config.yaml
d_shared_expert: 128
init_std_router: 0.0161
lr_router: 0.000676
dataset: "wikipedia_en"
Below are experts of layer 5 (counted from 0) of a mixture-of-experts language model. Rows are named router (the router's row for the expert), up (a neuron's input weights, with its number) and show model dimensions 64-127. Each number is 128 + 24 x the weight over its row's rms, rounded and kept within 0 to 255.
Before each expert's rows: a language model's description of what the expert responds to. This comes from a sample of Wikipedia text that the model never trained on.

# expert 2
Description: Final suffix pieces that complete a word, often before punctuation, such as -ed, -es, -ing, -ations, -ments, -ity.
router [ 92 124 145 119 117 142  68  95 163  66 151 126  98 127  93 161 125 146 153 119 145 128 155 113  80 130 118 134 136 117 128 153 132 152 125 159  88  74 127 148 122 145 119 166 103 118 123 119  88 128 147 131 163 121 105 116 106 110 152 111 161 118 111 116]
up0 [145 121 106 165 132 119 146 123 149 143 142 140 170 115 109 107 143 102 173 157 125 108 173 147 107 108 112 105 153 145 114 120 120 135 166 116 117  86  98 127 172 125 143 107 128 155 118 152 157 134 169  78 163 124 133 113 106 119 168 149 108 137  94 146]
up1 [134 146 114 131 137 140 145 117 138 133 148 157 139 115  92 166  73  96 175 130 128  86 132 116 113  95 118 131 118 112 137 116 144 139 109 182 145 136 116 137 160 158 150 130 135  87 111  88  93 120 121 127 150 126 108 143  95  84 135 134 107 101 133 170]
up2 [172 149  97 142 125 151 128 123 110 117 139 149 131 121 150 146 146 137 103  87 136 133 148 116 110 118 144 113 168 107 157 159  86 131 114  99 128 100 128 134 106 154 152  94  58 140 115 116 137 140  97 175 147 141 113 142 183  89 176 164 138 145 153 129]
up3 [156  84 111 132 143 105 149  93 152 142 132 144 155 140 126 129 162 117  83 141 135 147 130 136 153  69 143 155 100 109 178 111  93 120 136 160 141 138 110 116 132 124 135 181 137 140 124 129 123 115 124  92 154 139  73 147 119 152 121 119 111 110 121 112]
up4 [130 110 114 146  88 139 134 143 123 145 126 116 124 162 127 146 133  96 138 145 123 154 172  83 152 134 112 165 174 119 142 122 151 150 110 170 111 184 166 153 151 140 139 142 186 118 149 107 163 169 158 122 173 142 133 136 136 176 133 107 142 131 125 126]
up5 [123 118 185 125 149 118  63 152 137 121 158 122 106 104 131 159 129 103 172 145 152 115  69 122 108  84 139 136 133 147 145 127 127 122 120 153  76 143 117 111 110 103 140 127 135 130 135 163 128 143 166 103 144 149 109 124 142 108 158 116 126 132 133  97]
up6 [125 131 116 159 130 129 146 140 134 144 162 153 184 140 111 118 192 119 127 108 110 128  99 118 115  82 147 119 161 126 110 112  86 106 151 149 166 157 123 127 127 112 141  98 153 140 133  94 128 121 123 145 100 115 110 111  99 172 149 158 100 120 138 152]
up7 [170 112 131 150 152 134 117 130 125  88 110 160 150 131 125 171 132 127 139 134 122 108 110 135 109 123 112  93 170 105 109 161 133 115 122  94 123 110 144  89 166 173  87 124  90 146  96 179 126 123 134  68 144 125 106 128 122 134 126 145 123 175 101 177]
up8 [158 102 128 180 160 184  89 136 102 144  97 150 138 157 136 113 133  81 138 129 124 131 152 129 131 129 168 138 149 148 107 156 124 113 155 104 142 131 154 145 157  89 118 120 158 104 106 169 143 132 122 137 142 157 119 117 111  97  93 160 102 122 143 181]
up9 [157 103  98 137  90 122 119 142  80 133 101 146 134 166 124 116 152 127 151 136 123 170 167 141 104 138 128 109 170 100 109 183  58 115  83 133 111 136 101 111 123 164 120 143  97 163 111 134 139 107 138 107 135  92 107 118 121 140 125 162 113 148 133  89]
up10 [143 112 141 166 103 145 114 130 156  80 110 137  96 135 110 102 104 134 106 160 127 118 152  96 127 126 133 162 150 103 169 174 155 130 119 143 164 124 131  97 125  96 165 106 137 160  82  69 114 102 114 131 147 122 115  89 164 124  95 105 101 113  97 129]
up11 [ 93 128 152 137 130 137 100 176 135 135 158 107 139 120 122 106 157 126  82  99 136 152 129 135 131  89 129 119 130 103 131 162 132 118 133 117 141 178 139 139 143 115  80 152 160  90 151  93 133 106 134 155 166  91  92  93 132 134 119 117 130 133 140 141]
up12 [124 123 164 142 151 140  78 130 176 135 152 137 142 102 106 172 135 155 138 131 168 100 110 136 121 100 129 120 152 142 159 120 121 104 116 133 137 123 124  72  90 104 170 147 132 139  92 159 104 106  92 114 139 101 134 149 130 111 214  79 124 128 111 112]
up13 [109 124 132 119  97  58 114 177 137 135 121 148 140 137 117 105 110 142 164 135 144 166 101  59 162 113 125 153 111 101 127 152 160 105 144 131 131 128  98 136 118 105 133 183 151 116  73 127 101  75 117 147 183 126 112 136 136 135 173 133 140 121 109 153]
up14 [137  95 101 109 123 141 117 124 177 116 147 115 133 164 143 138 106 144 126 115 122 140  83 108 114 117 144  79 182 163 136  92 138 115 135 125 132 151 162 112 141 140 113 158 177 131 147 131 115 116 147 102  92 134 132 119 144 133 129 120  83 120 108 128]
up15 [133  58 162 100 119 120 157 155 140 105 127  89 108  92 109 139 128 141  93 136 120 149 150 111 133 174 130 144 130  96 119 112 107 127 145 107 131 127 167 129 118 147 137 136 139 116 115 163 129 128 114 137 143 126  89  96 126 122 169 127 160  97 106 103]
up16 [158 111  97 111 123 133 120 120 191 115 105 121 126  96 140 154 159 125 162 132 172 142 116 105 144 130 171 117 132 100 131 118 131  84 153  75  84  77 100  96 119 147 128 154 112 120 175 149 106 131 116 142 122 136 126 117 106 162 108 147 161 128 113  86]
up17 [150 161 101 180 102 142 152 144 152 155 137 135 140 124 111  61 133 169 153 110 132 143 101  95 145 163 134 126 149 129 145 103 129 158 146 150 168 136  95 113 135 113 154 152 188 130 157 153 134  95 139 109 129  94 168 135 144 155  94 144 157 109 119 121]
up18 [116 113 153 111 149 126 129 150 146 131 125 110 107 135 108 118 160 177 115  95 164 132 116 122 109 105 124 100 132 170 140  87 119 167  90  95 147 117 154 123 134 149 127 144 130 134 135 146  91 129 152 123 107 185 141 150 124 139 144  98 133 115  86 122]
up19 [152  92  79 109 113 125 102 147 150 144  97 108  99 149 144  86 138 138 112 136 109 115 134 135 146 118 158 105 160 103 167 157 115 112 164 120  72 131  95  99 104 133 136 152 143 131  81 136 170 104  94 154 112 125 129  95 136 168 147  81 119 132 139 114]
up20 [102 139 136 139 116 116 136 142 119 120  80 133 122 125 113 126 133 149 140  96 167 167 119 138 108 127 153 152 163  96  99 114 106 149 120 148 117  78 138 143 100 192 105 128 136 145 119  71 132 130 116 144 158 128 118 125  93 154 143 134 177 125 129 106]
up21 [ 93 155  88 116 150 126 102 140 113 125 163 113  91 110 133 203 180  94  98 102 138 132 122 127 118  87 153 139 148  98 116 121 130 155 138 108 111 101 108  91 105 134 131 152 107 104 130 154 101 164 124 126 159 133 155  93 147 110 189 144 107 138 150 106]
up22 [122 157 123 130 109 111 136 111 111 144 159 112 113 102 180 138 121 129 141 121 142  98 176 128 153 168 131 127 150 146 113 137 180 164 134 112 136 119 146 166  87 177 135  92 121 107 144 157 131 117 139 118 124 157 111 155 152 161 123 111 166 136 121 133]
up23 [120  87 132 140 140 156 146 136 170 155  86 192 113 160 128 135 160  85 125 177 134 129 159 159  98 112 156 141 105 144 152 141 143  92 155 100 122 112  82 111 121  98 163 162 135  97 112 134 127 144 152 131 151  99 164 139 130 121 119 117 139 147 137 158]
up24 [140 157 148  99 134 159 125 136 164 117 108 149 138 113 111 133 131 150 113 110 144 113  90 136 115 100 129 131 104 105 146 121 158 100 126 161 103 126 138 102  90  81 139 169 130  91 135 145 140 137 165 118 148 104 130  95 115 103 115  82 131 120 142 133]
up25 [ 93 153 119  86 112 145 114 137 113  76 129 138 142 133 119 156 110 112 120 156 159 166 191  95 119 164 134 111 133  97  93 153 146 187 146 109 135 141 137 143 154 144 116 111  96 130 133 124 144 127 136 140 105 127 147 154 176 147 162 145 126 127 108 117]
up26 [135 100 123 124 138 140 156 153 152 137 142 142 144 109  84 144 125 123 135 119  84 134 119 125 115 101 150 120 136  90 124 154 124 128 103 132 132  73 145  94 130  99 183 165 123 129  91 105 158 128 131 176 127 114 134 111 137 103 163 117 127 101  76 190]
up27 [110  94 133 122 130 150 102 144 172 128 139 129 123 134  96 100 154  97 128  83 119 159 146 128 133 135 110 153 141  91 131 151  94 127 110 135 144 125 108 139 115 128 113  91 178 106 134 164 100  98 100 158 167 103 115 166 167 107 126 103  84 122 159 183]
up28 [117 133 171 102  88 162 109  88 141  88 150  91 126 139 122 152 140 158 143  76 142 122 121 136 126 137 120 151 133 113 146 136 130 159 135 122 121 133 154 160  97 140 148 144 134  68  96 142 109 130 141 120 119 160 126 110 103 109 149 122 173 110 143 114]
up29 [116 120 165 145 104 178 140 140  96 102 124 107 172 116 124 139 156 127 115 138 155 104 122 181  71 103 123 139 138 170 124 143 146 178 138 125 121 128 104 107  94 141 105 151 125 131 131  78 115 132 146  98 133 141 153 129 148 146  92 152 140 124 140 150]
up30 [ 91  93  71 102 135 133 121  99 133 105 170 156 129 109  81 139 149 167 101 123 141 147 165  94 117 135  88 113 103 126 100 143 130 124 102 129 133  88 116  88 168 181 161 134  94 141 118 109 125 148 123 129 100 107 136 157 126 137 137 102 109  67 139 121]
up31 [106 118 100 115 136 106 126 112 114 141 111 137 114 138 147 149 139 128 119 124 179 138  89 158 155 136 150  87 139 134 120 127  97 113 165 146 125 156 113 148 118 154 111 172 137 116  81 132 156 116 120 132 163 142 128 133 128 176 177 162 146  94  81  98]
up32 [100 116 136 120 131 185 100  76 166  98 180 120 109 141 136 156 110 159 115  89 104 151 155 111 117 130 118 118 133 125 154 143 122 140 116 144 113 134 157  94 128 126 123 115 102  94 153 133 114 124 192 145  66 128 158 134 119 136 162 164 148  99 123 101]
up33 [118  99 122 110 107 124 130 101 135  78 148  76 125 155  99 119 122 110 133 107 135 128 114  94 157 150 124 149 161 145 130 142 196 126 154 114 133 114 163 100 125 147 124 150 189 145 130 155 106 101 170 151 138 139 113 132 139 163 151 135 152 149 128 145]
up34 [140 102 110 121 130 135 162 108 136 114 156 132 142 110 132 135 163 149  86 111 106 133 127 142  75  96 138 165 156 111 144 178 128 138 138 116  82 148 122 141 107  96 144 140 159 119 108 123 112 156 156 142 139 110  92  97 147 156  95 150 173 127  89 155]

# expert 38
Description: Word-final pieces and capitalized words inside titles and proper names, like Walt Disney, Fly Me, Narrated by, Book, Love, Story.
router [116 115 164 164 131 130 116 125 145 109 123 159 104 140  99 131 109 138 153  90 194 102 117 129 126 131 104 134 144 102 160 141  88 147 172 151 104 102 127 128 145 135  99 142 129 150 116  76 108 127 151 114 138 125 106 151 115  99 104 116 139  96 102 140]
up0 [161 156 132 121 154 143 142 137 129 155 149 131 133 132 109 167 105 164  92 115 161 149 105 157 167 145 115 126 161 136 148 154  94 117 159 128 112 106 126  96 115  77 167  97 129 139  87 108 174 130 101 129 127 128 144 108 128  85 108 106  98 118 130 136]
up1 [155 143 111 121 145  94 153 106 127 108 143 140 129 108 117 151 118 106 115  79 108 144 106 112 182 141 138 103 147 111 118  70 140  98 122 137 118 124 124 103 134 125 109 141 150  92 125 157 151  62 130 157 161 137  98 115 113 128  91  72 161 102  93 171]
up2 [122 123 107 142 174 112 169 146 136  99 123 124 135 106 158 128 113 141 154 110 129 127  79 124 109 113 142 129 159 138 139 114  98 178 114 143 138  76 120  85 145 128 127 133 154  87 139 110  70 108 162 127 121 158 138 147 146 102 124 108 113 105 109 150]
up3 [ 72 108  76 135 101 113 114 141 142 150 103 127 139 166  69 156 116 111 103 146 145 101 122 142 158  98 134 133 145 142 108 160 120 129 111  92 120 148 121 142 164  96 121  92 107 140 125 140 140 151  75 125 154 139 150 135 166 139 130 132 175 119 127 145]
up4 [180 130 155 105 127 129 173 134 119 143  95 101 111 154 143 142 114 138 123 108 186  87 150 162 109 138 120 123 179 127 149 120 153 149 168 144 158 138 147 123 117 157 105 116 147 150 161 129 168 147 118 158 120 121 138 118 138 140 167 131 151 108 134 128]
up5 [111 109  67 125  95 145 116 105 145 145 130 146 134 122 131 168 111 119 139 130 107 107 143 143  99 151 116 151 135 121  75  88 153 132 153 126 102 122 136 144 139 145  83 156 106 157  95  73 137 103 137 185 110  94 144  98  84 136 112 113 154 145 128 145]
up6 [127 141 135 129 115 104 104 181 137 127 147 132 149 159 131 167 170  97 117 147 123 120 111 101 149 110 156 116 155 139 125 130  96  79  96  94 209 130 105 124  94 137 141 124 107 141  91 116  94 127 129 141 138 145 182 114 127 116 147 167 119  79 135  92]
up7 [153 115 175 173 167  99 128 114 151  85 111 131 156 137 178 133 177 118 144  72 177 117 142  95  88 128 125 133 131  89 118 113 139 137 126 128 125  77 135 144 131 180 137 103 182 148 118 147 174 106 147 115 140 111 108 124 116 125 133 127 136 132 124 104]
up8 [136 121 144 126  94 141 124 145 137 118 141 107 122 115 123 100 113 127 149 108 177 146 111 157 150 130 142 128 157 107  99 113 103 114 141 142 111 154 125 128 147 127 104 134 114 165 107 152 150 127 155  72 122 151 103 176  96 146 173 111 116 133 109  82]
up9 [ 76 134 114 118  94 112 125 114 136 160 137 119 100 108 115 164 167 112 164 139 165 147 107 123 179  90 115 130 175 126 173 106 114  86 126 114 137  66  90 111 124 134 153 146 183 114 124  73 120 101  78 115 129 116 133 142 107  95  77 116 145 127 135 130]
up10 [155 130 141  96 153 134 152 136 142 170  86 171 163  99 140 152 103 103 161 161 150 123 168 104 113 113 125 176 175 138 118 133 133 145 121 133 185 132 131 165 131 104 153 162 137  96 130 129 149 133 173 126 148 143  97 117 140 130 110  84 110  99 143 139]
up11 [141 156 158 136 113 146 113 111 109 158 137 115 151  93 132 169 117  88 134 131 109 106 141 133  93  89 136 140  88 147 203 129 115 119 134 129 117  95 114 157 121 135 130 156 120 125 130 132 111 100  96 131 105 149 149  85 169 168 115 129 169 120 132  97]
up12 [136 132 114 134 168 180  85 180 130 122 132 113 135 151  98 155 118 148  94 102 145  94 149 185 153 153 141 124 156 141 132 139 135 141 132 131 130 102 114 138 111 117 118  92 132  97 151 136 154 153 104 129 148 124 154 143  95 136 100 139 108 151 131 144]
up13 [100 111 109 155 126 158 132 132 135 141 161 156 124 131 142 148 127  98 142 137 147 121 130 172  82 160 117 116 155 142 137 162  79 104 185 128 134 125 123 110  81 113 162 122 121 142  98 126 169 134 171 144 145 114 178  71 114 158 136 129 157 150 136 105]
up14 [122 130 155 150 115 118 146  93  72 159 105 116 130 171 115 158 162 145 131 170 145 114 150 121 114 131 120 141 121 129 144 108 119 142 102 149 145 162 108 115 140 122 162 140 133 125  93 142 115 124 169 148 113 100 141 206 128 109 135 136 121 129  73 149]
up15 [129 138 127 164 152 104 136 135 110 128 131 131  96 108 114 127 101 185 140  65 187 100 104 110 144 125  85 137 151 115 123 128  79 157 149  89 140  98 120 105 135 140 143 129 157 158 129 153 146 138 104 143 148 168 125 127  89 117 103 114 162 129 115  97]
up16 [170 143 138 121 157 148 114 149 124 134 164 126 178 117  69 137 128 131  87  66 148 114 123 109 119 133 137 126 116 138 148 129 150 110 125  99 151  56 132 159 143 160 124  64 106 118 110 109 116 145 173 121 177 129 149 113 130 128  96 106 127 133 103 117]
up17 [161 154 135 159 143 103  75 135 160 131 103 104  87 117 126 109 138 131  82 131 113 155 125 104  83 136 156 148 124 133 109 158 112 146 193 143 151 114 184 124 125 130 139 142 118 154 109 133 127 111  95 144 176 144 138 106 137  99 153 137 126 121 123 129]
up18 [ 95 121 150 100 103 172 118 164 137 110 146 136 162 151 105 155 109 192 125 134 186 131 126 119 141 131 137 144 148 127 140 137 127 154 151 134 105 104 152  83 133 137 131 121 139 151 126 101 144 109 152 138 110 101 125  98 123 127  97 128 144 116  79  94]
up19 [103 122  94 126 155 138 109 172 118 116 148 147 144 131 140 183 119 131  95 148 122  95 140 128 116 117 119 132 174 142 148 166 109 143 139 129  89 116 121 100 129 117 178 156 113 159 131 117 100 110 142 128 178 130 146 112  73  98 132 128 144 112 129 140]
up20 [104 125 116 172 108  91 139 116 134 128 102 151 117 125 117 114 183 190  95 120 167 131  98 134 157 112 120 137 152 107 151 124 135 128  90 168 143  90 120  80 115 107 164 116 187 140 119 137 110 103 116 129 170 129 138 155 180 137 123 103 136 144 135 116]
up21 [117 123 164 124 133 122 103 163 131 129 131 149 178 120 112 162 136 154 107 119 158 103 152 151  69 148 162  89 137 149 142 121  78 131 153 109 140  77 149 162 140 142 136 165 124 133 133 127 128 184 152 115 133 118 134 126 103 115 148  47 150 149 125 151]
up22 [156 110 114 139 139 129 128 141 137 140 169 136 100 117  87 125  93 165  93 102 106 116  83 149 118 156 134 166  97 144 138 152 143 129 125 104 116 127 120 107 141 150 158 105 104 145  68 142 108 137  78 174 127 126 139 109 126 143 115 154 138 127  94  86]
up23 [163 160 113 151 151 171 144 133 125 123 122 152 115 130 148 133 176 142 121 124 127 138 139 139 138 126 135 133 142 155 153 121 150 139 152  98  99  96 146 132 130 130 130 137 150 147 161  92 119 186  95 126 121  84 143 145 149 117 107 126 135 138 180 173]
up24 [ 95 144 120 177 154 125 134 105 177 145  74  99 164 157 143 140 100 158 120 128 144 118 122 154 147 132 126 150 107 112 104 135  89 130  82 130 133 149 135 153 119 131 125 146 135 176 104  89 151 132 159 126 129 118 113  90 151 138 140 157 145 132 132 124]
up25 [103  90 137 170 127 161 121 140 164 112 119 137 145 101 134 105 124 136 122 138  92  91  90 141 116 103  99 135 130 117 113 133 121 186  71 127 168 151 156 160 104 145 112 164 150 111 106 103 121 119  76 143 131 120 117 159 118 117 122 103  85 122 117 115]
up26 [110 138 123 112 144 138 141 139 120 143 149  98 128 127 136 168 120 155 115 123 131 139 131 121 135 149 169 128 104 126 138 149 104 142 164 156 175 131 170 101 112 111  96 138 134 140 124  80 177 139 119 152 156 137 156  85 166 115 142 129 141 162 137 112]
up27 [ 70 129 131 126 111  90  86 130  96 157 149 115 118 125 110 123  95 132 147 170  74 117 142 112 131 107 120 110 157 134 154 157 117 139 146 127  93  82 123 152  93 176 142 148 127  92 169 151 166 163 122 142 120 160 155 140 101 103 140  96 138 133  91 113]
up28 [158 156 157 113 119 103 129 121 144 137 149 115 119 130  80  99 136 117 116 153 159 146 103 136  88 150 103 119 126 101 111 135 142 155 129 126 126 142  94 131 138 163 132 127 150 125 188 102 174 166 148 121 163 125 155 146 156 108 105 109 190 108 142 161]
up29 [140 114 108 106 173 164 138 165  86 131 121 169 124 114 118 114 112 172 137 137 133 144 173 109 136 117 161 146 158 129 155 189 144 108 154  96 133 166 140 137  86 138 127 128 125 180 107 105 113 160 154 110  77 137 114 136 127 133 123 113 146 134 139 142]
up30 [129 135  97 133 133 156 132 175 129 130 160 129 127 116  88 110 108 149 109 100 118  96  85 134 140 119 144 120 145 112 194 169 127 113 140 129  98 117 166 168  80 156  76 140 130 128 134 143 146 166  87 110 165 123 114 146  86 116 138 103 179 146 165 116]
up31 [141 134 139 127 149 127 123 105 153 146  90 169  92 140 160 150 154 146 142 133 150 158 135 140 136 140 117 114 151 125 135 155 114 161 149 115  99 118 131 129 136 137 149 140 148 118 163 133  99 131  95 113 128 128 113 139  97 119 107 131 187 107 110 134]
up32 [ 77 156 131 143 161 166 145 151 105  99 126 123 167 171 120 199  88 139 142 149 141 137  97 130 139 121 155 142 105 128 139 112 113 108 127 107 140 120 123 135 122 135 126 143 142  92 131 130 149  97 125 111 162 120 126 124  91 110 112 110 153 132 146 127]
up33 [119 146 146 141  92  97 156 118 164 120 126 170 136 110 104 168 103 129 109 109 170 122 125  94 129  75 100 135 141 138  97 171 149 118 136 149 165 132 153 157 137  98 144 128 152 141 137 114 114 127 133 111 164 156  52 104 116 112 109 130 141 140 141 102]
up34 [135 137 114 134  68 127 158  64 124 166 137 113 158 100 108 146 138 164  97 137 131 122 121 111 155 107 154 151 133 142 134 140  61 141 117 144 113 113 114 144 162 152 136 143 156 149 122  64 108 107 125 137 156 141 180 105 146 128  87 115 114 148 106 158]

# expert 17
Description: Word pieces ending in e or a vowel, often mid-name, such as e in Tape, ame in fame, le, age, ine.
router [112 122 125 142 109 133 106  90 144 101 143 149 111 167  99 173 170 147 144 115 142 147 154  77  94  88 141 161 135 115 153 166 140 144  99 141 106  90 102 136 131 111  96 167 112 140 122  82 119 103 132 110 154 146 110  98 107 132 131 106 151  94 140 106]
up0 [135 111  63 138 127 138  97 129 127 107 115 127 121 106 140 145 148 105 167 140 130 136 121 128 116 162 133 160 182 136 129 110 138 144 119 138 147 105  67 149 154 135 130 149 138 101 119  79 188  90  85 169 156 164 137 120 162 108 122 141 129  96 130 125]
up1 [166 125 116 103 117  98 113 117 146 114 131 148 146 133 115 119 107 144 134 108 110 158 108 180  90 117 110 189 116 159 157 106  94 101 110 178 127 152 118  99 134 161 126 181 117 169 152 141 177 137 110 111 120 151 120  95 138 131 101 153 144 158 132 100]
up2 [157 151 136 164 140 187 125 132 122 155 164 134 143 162 120 152 114 160 152 144 144 143 112 170 115  83 110 133 119 116 125 157 162 127 127 112 110 127 141 137 113 109 128 106 155 149 113  78  98 138 117 128 120 159 158  82 136 129 126 122 152  71 133 100]
up3 [124 119 101 144 116 116 166 154 125 111 125 139 122 116 143 105 115 122  94 188  95 135  92 142 123 132 149 149 128 110 126 120  83 119 118 118 162 130 124 101 146 178 145 148 111 160 116 112 174 109 105 125  93  68 151 127  70 111 135 129 137 128  98 138]
up4 [166 115 110 103 119 141 147  93 102 120 157 132 124 107 129 114  88 169 139  96 124 156  90 122 153 109 120 151 144 148 188 115 150 167 134 115 106  68 129  89  90 122  83 129  97 110 118 127 145 167 161 133 138  79 109  85 122 119 123 115 129 146 117 122]
up5 [ 88 145 117 118 165 107 106 146 101 103 167 172 107 124 120 141 100 101 157 121 141 139 130 126 128 124 110 152 136 111 146 129 141 117  96 156 121 126  57 120 171 119 150 139 100 121 124 104 147  72 110 118 118 128 156 141 117 147  97 160 159 114 106 120]
up6 [175 141 113 126 102 117  97 147 166 146 105  89  96 146  71 119 149  88 128 135 131  88 136 115 134  71  95 111 144 147 150 171 127  98 145 136 115 118 133 129 105 138 139 117 144 120 138 149 153 119 113 141 125 119  92  92  75 156 160 143 147 116  98 141]
up7 [140 102 119 113 153 115 124 157 170  90 121 144 174 130 130 156 129 138 118 160 157 126 101 149 138  70 148  99 144 117 137  99  92 144 127 116 124 101 107 117 156 173  98 100 141 111 117 119  94 144 110 130 131 145 135 128 113 141 100  99 126 137 119 135]
up8 [ 82 173 125 161 154 115 171 118 172 142 143 156 153 124 144 141 104 153 116 155 133 152 120 105 139 157  93 128 138 175  60 155 145 133 132  90 109 134 117 120 137 115 157 115  79 162 122  94 158 173 106 143 122 147 121 135 166 139 133 113 129 165 106 140]
up9 [125 122 120 139 148 128 135  84 107 137 157 129 138 145 118 175 177 134 134 158 133 135 165 128 133 146 154 179 155 113 169  99 135 145  93 104 114 155 154 122 116 149 137 122 107 107 135 109 113 127 109 126  90 141  91  99 133  91 120 111 120 173 118 164]
up10 [128 139 145 131 119  86 128 100  93 156 156 146 113 130 127 121 129 161 149 162 129 145 154 131 105  72 121 133 138 156 172 168 126 123 121 136 106 120 121 100 106 167 142 198 142 133 145 131 120  97 121 162  86 137 127 148 129 143 116 114 134  96 124 117]
up11 [147 148 142 136 176 126 134 132 164 116 114 113 147 129 176 147 132 130 125  96 116 125  96 118 148 108 158 124 121 177  98 121 108 107 148 115 120 126  88  86 113 159 141 132 122 152 138  80 135 164 152 191 139 135  78  89 111 149 102 162  86 154 135 140]
up12 [129 134 108 119 110 181 155  91 130 132 123 112 147 137 120 168 131 153 134 145 153 111 148 117 140 151  92 117 125 175 117 147 123 127 170  84 105 134 104  98 139 101 147 117 168 153  91 146 112 170 142 138 133 112 160 124 124 121 127 105 171 127 140 127]
up13 [142  84 154 121 120 153 109 152 108 110 136 134 184 136 131 162 149 146 116 137 108  90  98 101 142 120 142 125 182 108 149 100 127 125 124 122 154 128 116  96 190 162 145 108 143 150  99 116 130 120 149  98 143  75 160 133 153 138 145 145 133 155 156 114]
up14 [140 106 148 143 131 163 132  83 149 119 152 151 146 148 106 106 146 175  93 150 143 140 129 133 109 189 165 179 126  83 110 115 152 156 134 141 139  93 127 126 152 132 125 130 150 125 120 123 122 117 153 146 170 113 137 125 133 139 117 101 129 153 171 130]
up15 [101 112 105 129 166 103  91 161 110 152 136  97 145 113 129 119 135 132 141 153 159 155 112 138 135 114 166 132 108 178 133 117 164  97 103 155 109 122  81  95 108 157  88 121 145 135 120 127 120 112 157 141 158 137 102  85 145 119 115 133 174 126 173 141]
up16 [127 138 133 145 128 115 132 178 125  90 130 145 145 136 158 113 121 121 151 133 100 138 102  98 111 105 137 136 113 128 106 119 132  97 171 111 114 130 162 120 123 136 102 148 121 143 102 122 111 117 107  84 120 146 152 136 122 118 105  78 184 116 137  80]
up17 [142 121 128 173 127 139 116 136 151 133 161 147 119 155 102 164 136 161  97 151 128  96 189 126 129  74 144 156 134 125 100 120 144 135 107 139 146 157 122  49 136 101  80 136 119 137  99 112 135 121 160 139 119 113 152 103 171  92 133 142 163  80 104 153]
up18 [ 87 155 144 181 118 125 135  93 136 103 148  95 122 117 153 127 126 133 151 165 137 122 139  90 107 114 122 141 138 182 144 118 158 130 115 115 126 128 119 105 141 129 111 136 111 143 147 105 101 119  88 139 133 153 126 122 156 157  98  92 189 144 127 120]
up19 [ 96 107 114  91 128 139 131 140 100 123 143 144 144  95 134 138 109 144  94 197  90 135 121 172 135 103 124 133 120 123 127 133 162 161 152 107 111 145 149 111 123 129 120 122 100 111 136 118 114 133 153 142 148  68 161 113 123 100  81  96 138 101 136  76]
up20 [ 98 107 109 124 156  98 118 124 137 125 122 136 119 111 125 135  96 122 101 123 100 110 172 124 102  94 145 144 176 141 133 163 144 118 135 119 154 105 104 117 165 160 154 115 154  99 135  70  71 143 138 122 147 127 133 150 145 113 153 175 119 129 119 129]
up21 [148  97  80 178  96  95  94 121 141 104 120 126 141 117 120 128 142 104 175 152 127 131  98 166 142 102 139 147 166 112 110 188 132 102 134 152 170 148 152 165 154 110 106 116 138 136 139 126 122 122 145 102 124 121 151 152 136 165 153 140 109  61 117 120]
up22 [ 79 165 107 138 156 112 112 110 161 133 107 111 106 141 155 137 130 136 129 106 142 163 117  74 101 138 110 128 132  80 118 125 179 161 146 128 108 121 118 154 119 144 174 144 138 152 132 100 128 182 112 118 131 141 164 137 140 156 151  95 178  98 121 141]
up23 [125 155  95 160 141 144 141 106 123 135 142 150 120  93 155 114 146 167 147 150 125 104 165 136 132 111 131 110 149 114 118 131 142 119 119  72 143 123 111 112 142 129 125 116 156 170 143  98 127 159 110 133 123 141  34 123 120  92 121 100 144 105 141 119]
up24 [142 113 149 131 126 102 119 108  88 108 109 109 137 140 128 119 116 120 151 186 138 136 146  98 128 122 124 121 129 116 113 130 102 135 151 135 115 133 183 134 105 103 114 149 121 154 125 133 126 125  96 104 190 137  95 158 134  69 122 127 171  99 143 176]
up25 [121 171 159 126 132 124  95  98 124 111 149 105 121  95 124 124 175 139 165 143 121 114 157 110 137 129 130 121 140 125 131 183 166  73 128 127 122 120 122 146 115 146 160 155 132 112 142  95 119 131  89 134 175 145 126 130 129 106 113 150 139 159 156 143]
up26 [134 105 152 124 130 118  89 112 138 126 153 112 166 119 139 131 178 136 118 117 107  89  87 169 124  96 172 153 138  78 122 114 127 122 100 139 119 115 129 106 120 106 123 166 145 170 167 141 150  57 140 132 142 164 125 138 136 146 125 149 107 120  98 177]
up27 [152 108 133 136  91 104 115 145 124 140 112 157 126 150 158 148 174  96 119  84 173  92 183 132 169 104 132 121  99 150 103 140 164 148 145 151 121 146 122  88 155 120 127 148 128  78  71  93 131 117  79 150 163 157 130 145 170 115  98 141  94  88 143 138]
up28 [ 90 132 151 129 141 172 129 137 118 141  97  97 138 123 143 157 125 107 141 130 118 164 153  89 121  68 124 142 134 154 109 150  81 132 145 124  88 129 168 139 146 121 149 140 137 127 109 140 124 112  60 112 137 148 124 121  67 146 136 173 131 135 104 119]
up29 [159  78 100 133 139 139 130 122 101  88 116 134 139 153 103 105 120 125 106  75 151 123 111 174 118 127 121 146 133 118 129 151 124  89 104 101 124 146  91 135 113 114 147 144 119 109 124 182 109 170 153 127 144 122 134 122 111 161 158 107 135 101 143 163]
up30 [130 127 102 135 157 125 136 129 116 107 159 139 140 152 134 188  88 119 132 102 153 104 146 105  61 102 111 147 147 123 135 159 129 107 110 127 151 128 182 150 133  92 103 148 146  98 146 132 179 170 132 103 148 122  98 103 122 153 135 112 173 175 127 126]
up31 [104 151 104 137 120  95 112 127 184 108 158 150 153 192 122 146 179 119 121 108 100 156 101 158 118 124 147 119 153 164 126 130  72 163 130  96 197 105  98 120 151 145 121 126 119 176 114 137 103 125  96 180 133 127 115 148 103 161 134 124 131 129 118 114]
up32 [130 147  86 100 150  97  91  88  88 120 120 114 151 125 124 170 160 170 146  92 150 144 148 146 113  87 110 142 143 137 150 138 119  97 108 155 140 126 131 120  90 117 101 161 136 165 106  79 145 100 123 116  80 145 124 127 158 109  89 122 123 155  99 107]
up33 [129 125 111 154 129  86 135 126 102 126 142  84 108 133 170 157 128 105 168 130 144 160 116 130 132 121 136 141 141 125 151 204 174 153 106 113 159  90 118 161 134 143 139 133 153  99 176 119 142 112  90 165 162 128 107 133 149 136 142  88 132 137 124 164]
up34 [134 108 107 150 101 139 151 144 131 148  97  98 115 129 126 116  67 129 143 113 145 151 137  91 102 100 135 129 145 116 145 140 111 125 116 144 126 112 164 147 158  95 103 141 160  83  95 133 149 169 104  97 134 108 174  85 104 122  58 113  90  97 125 124]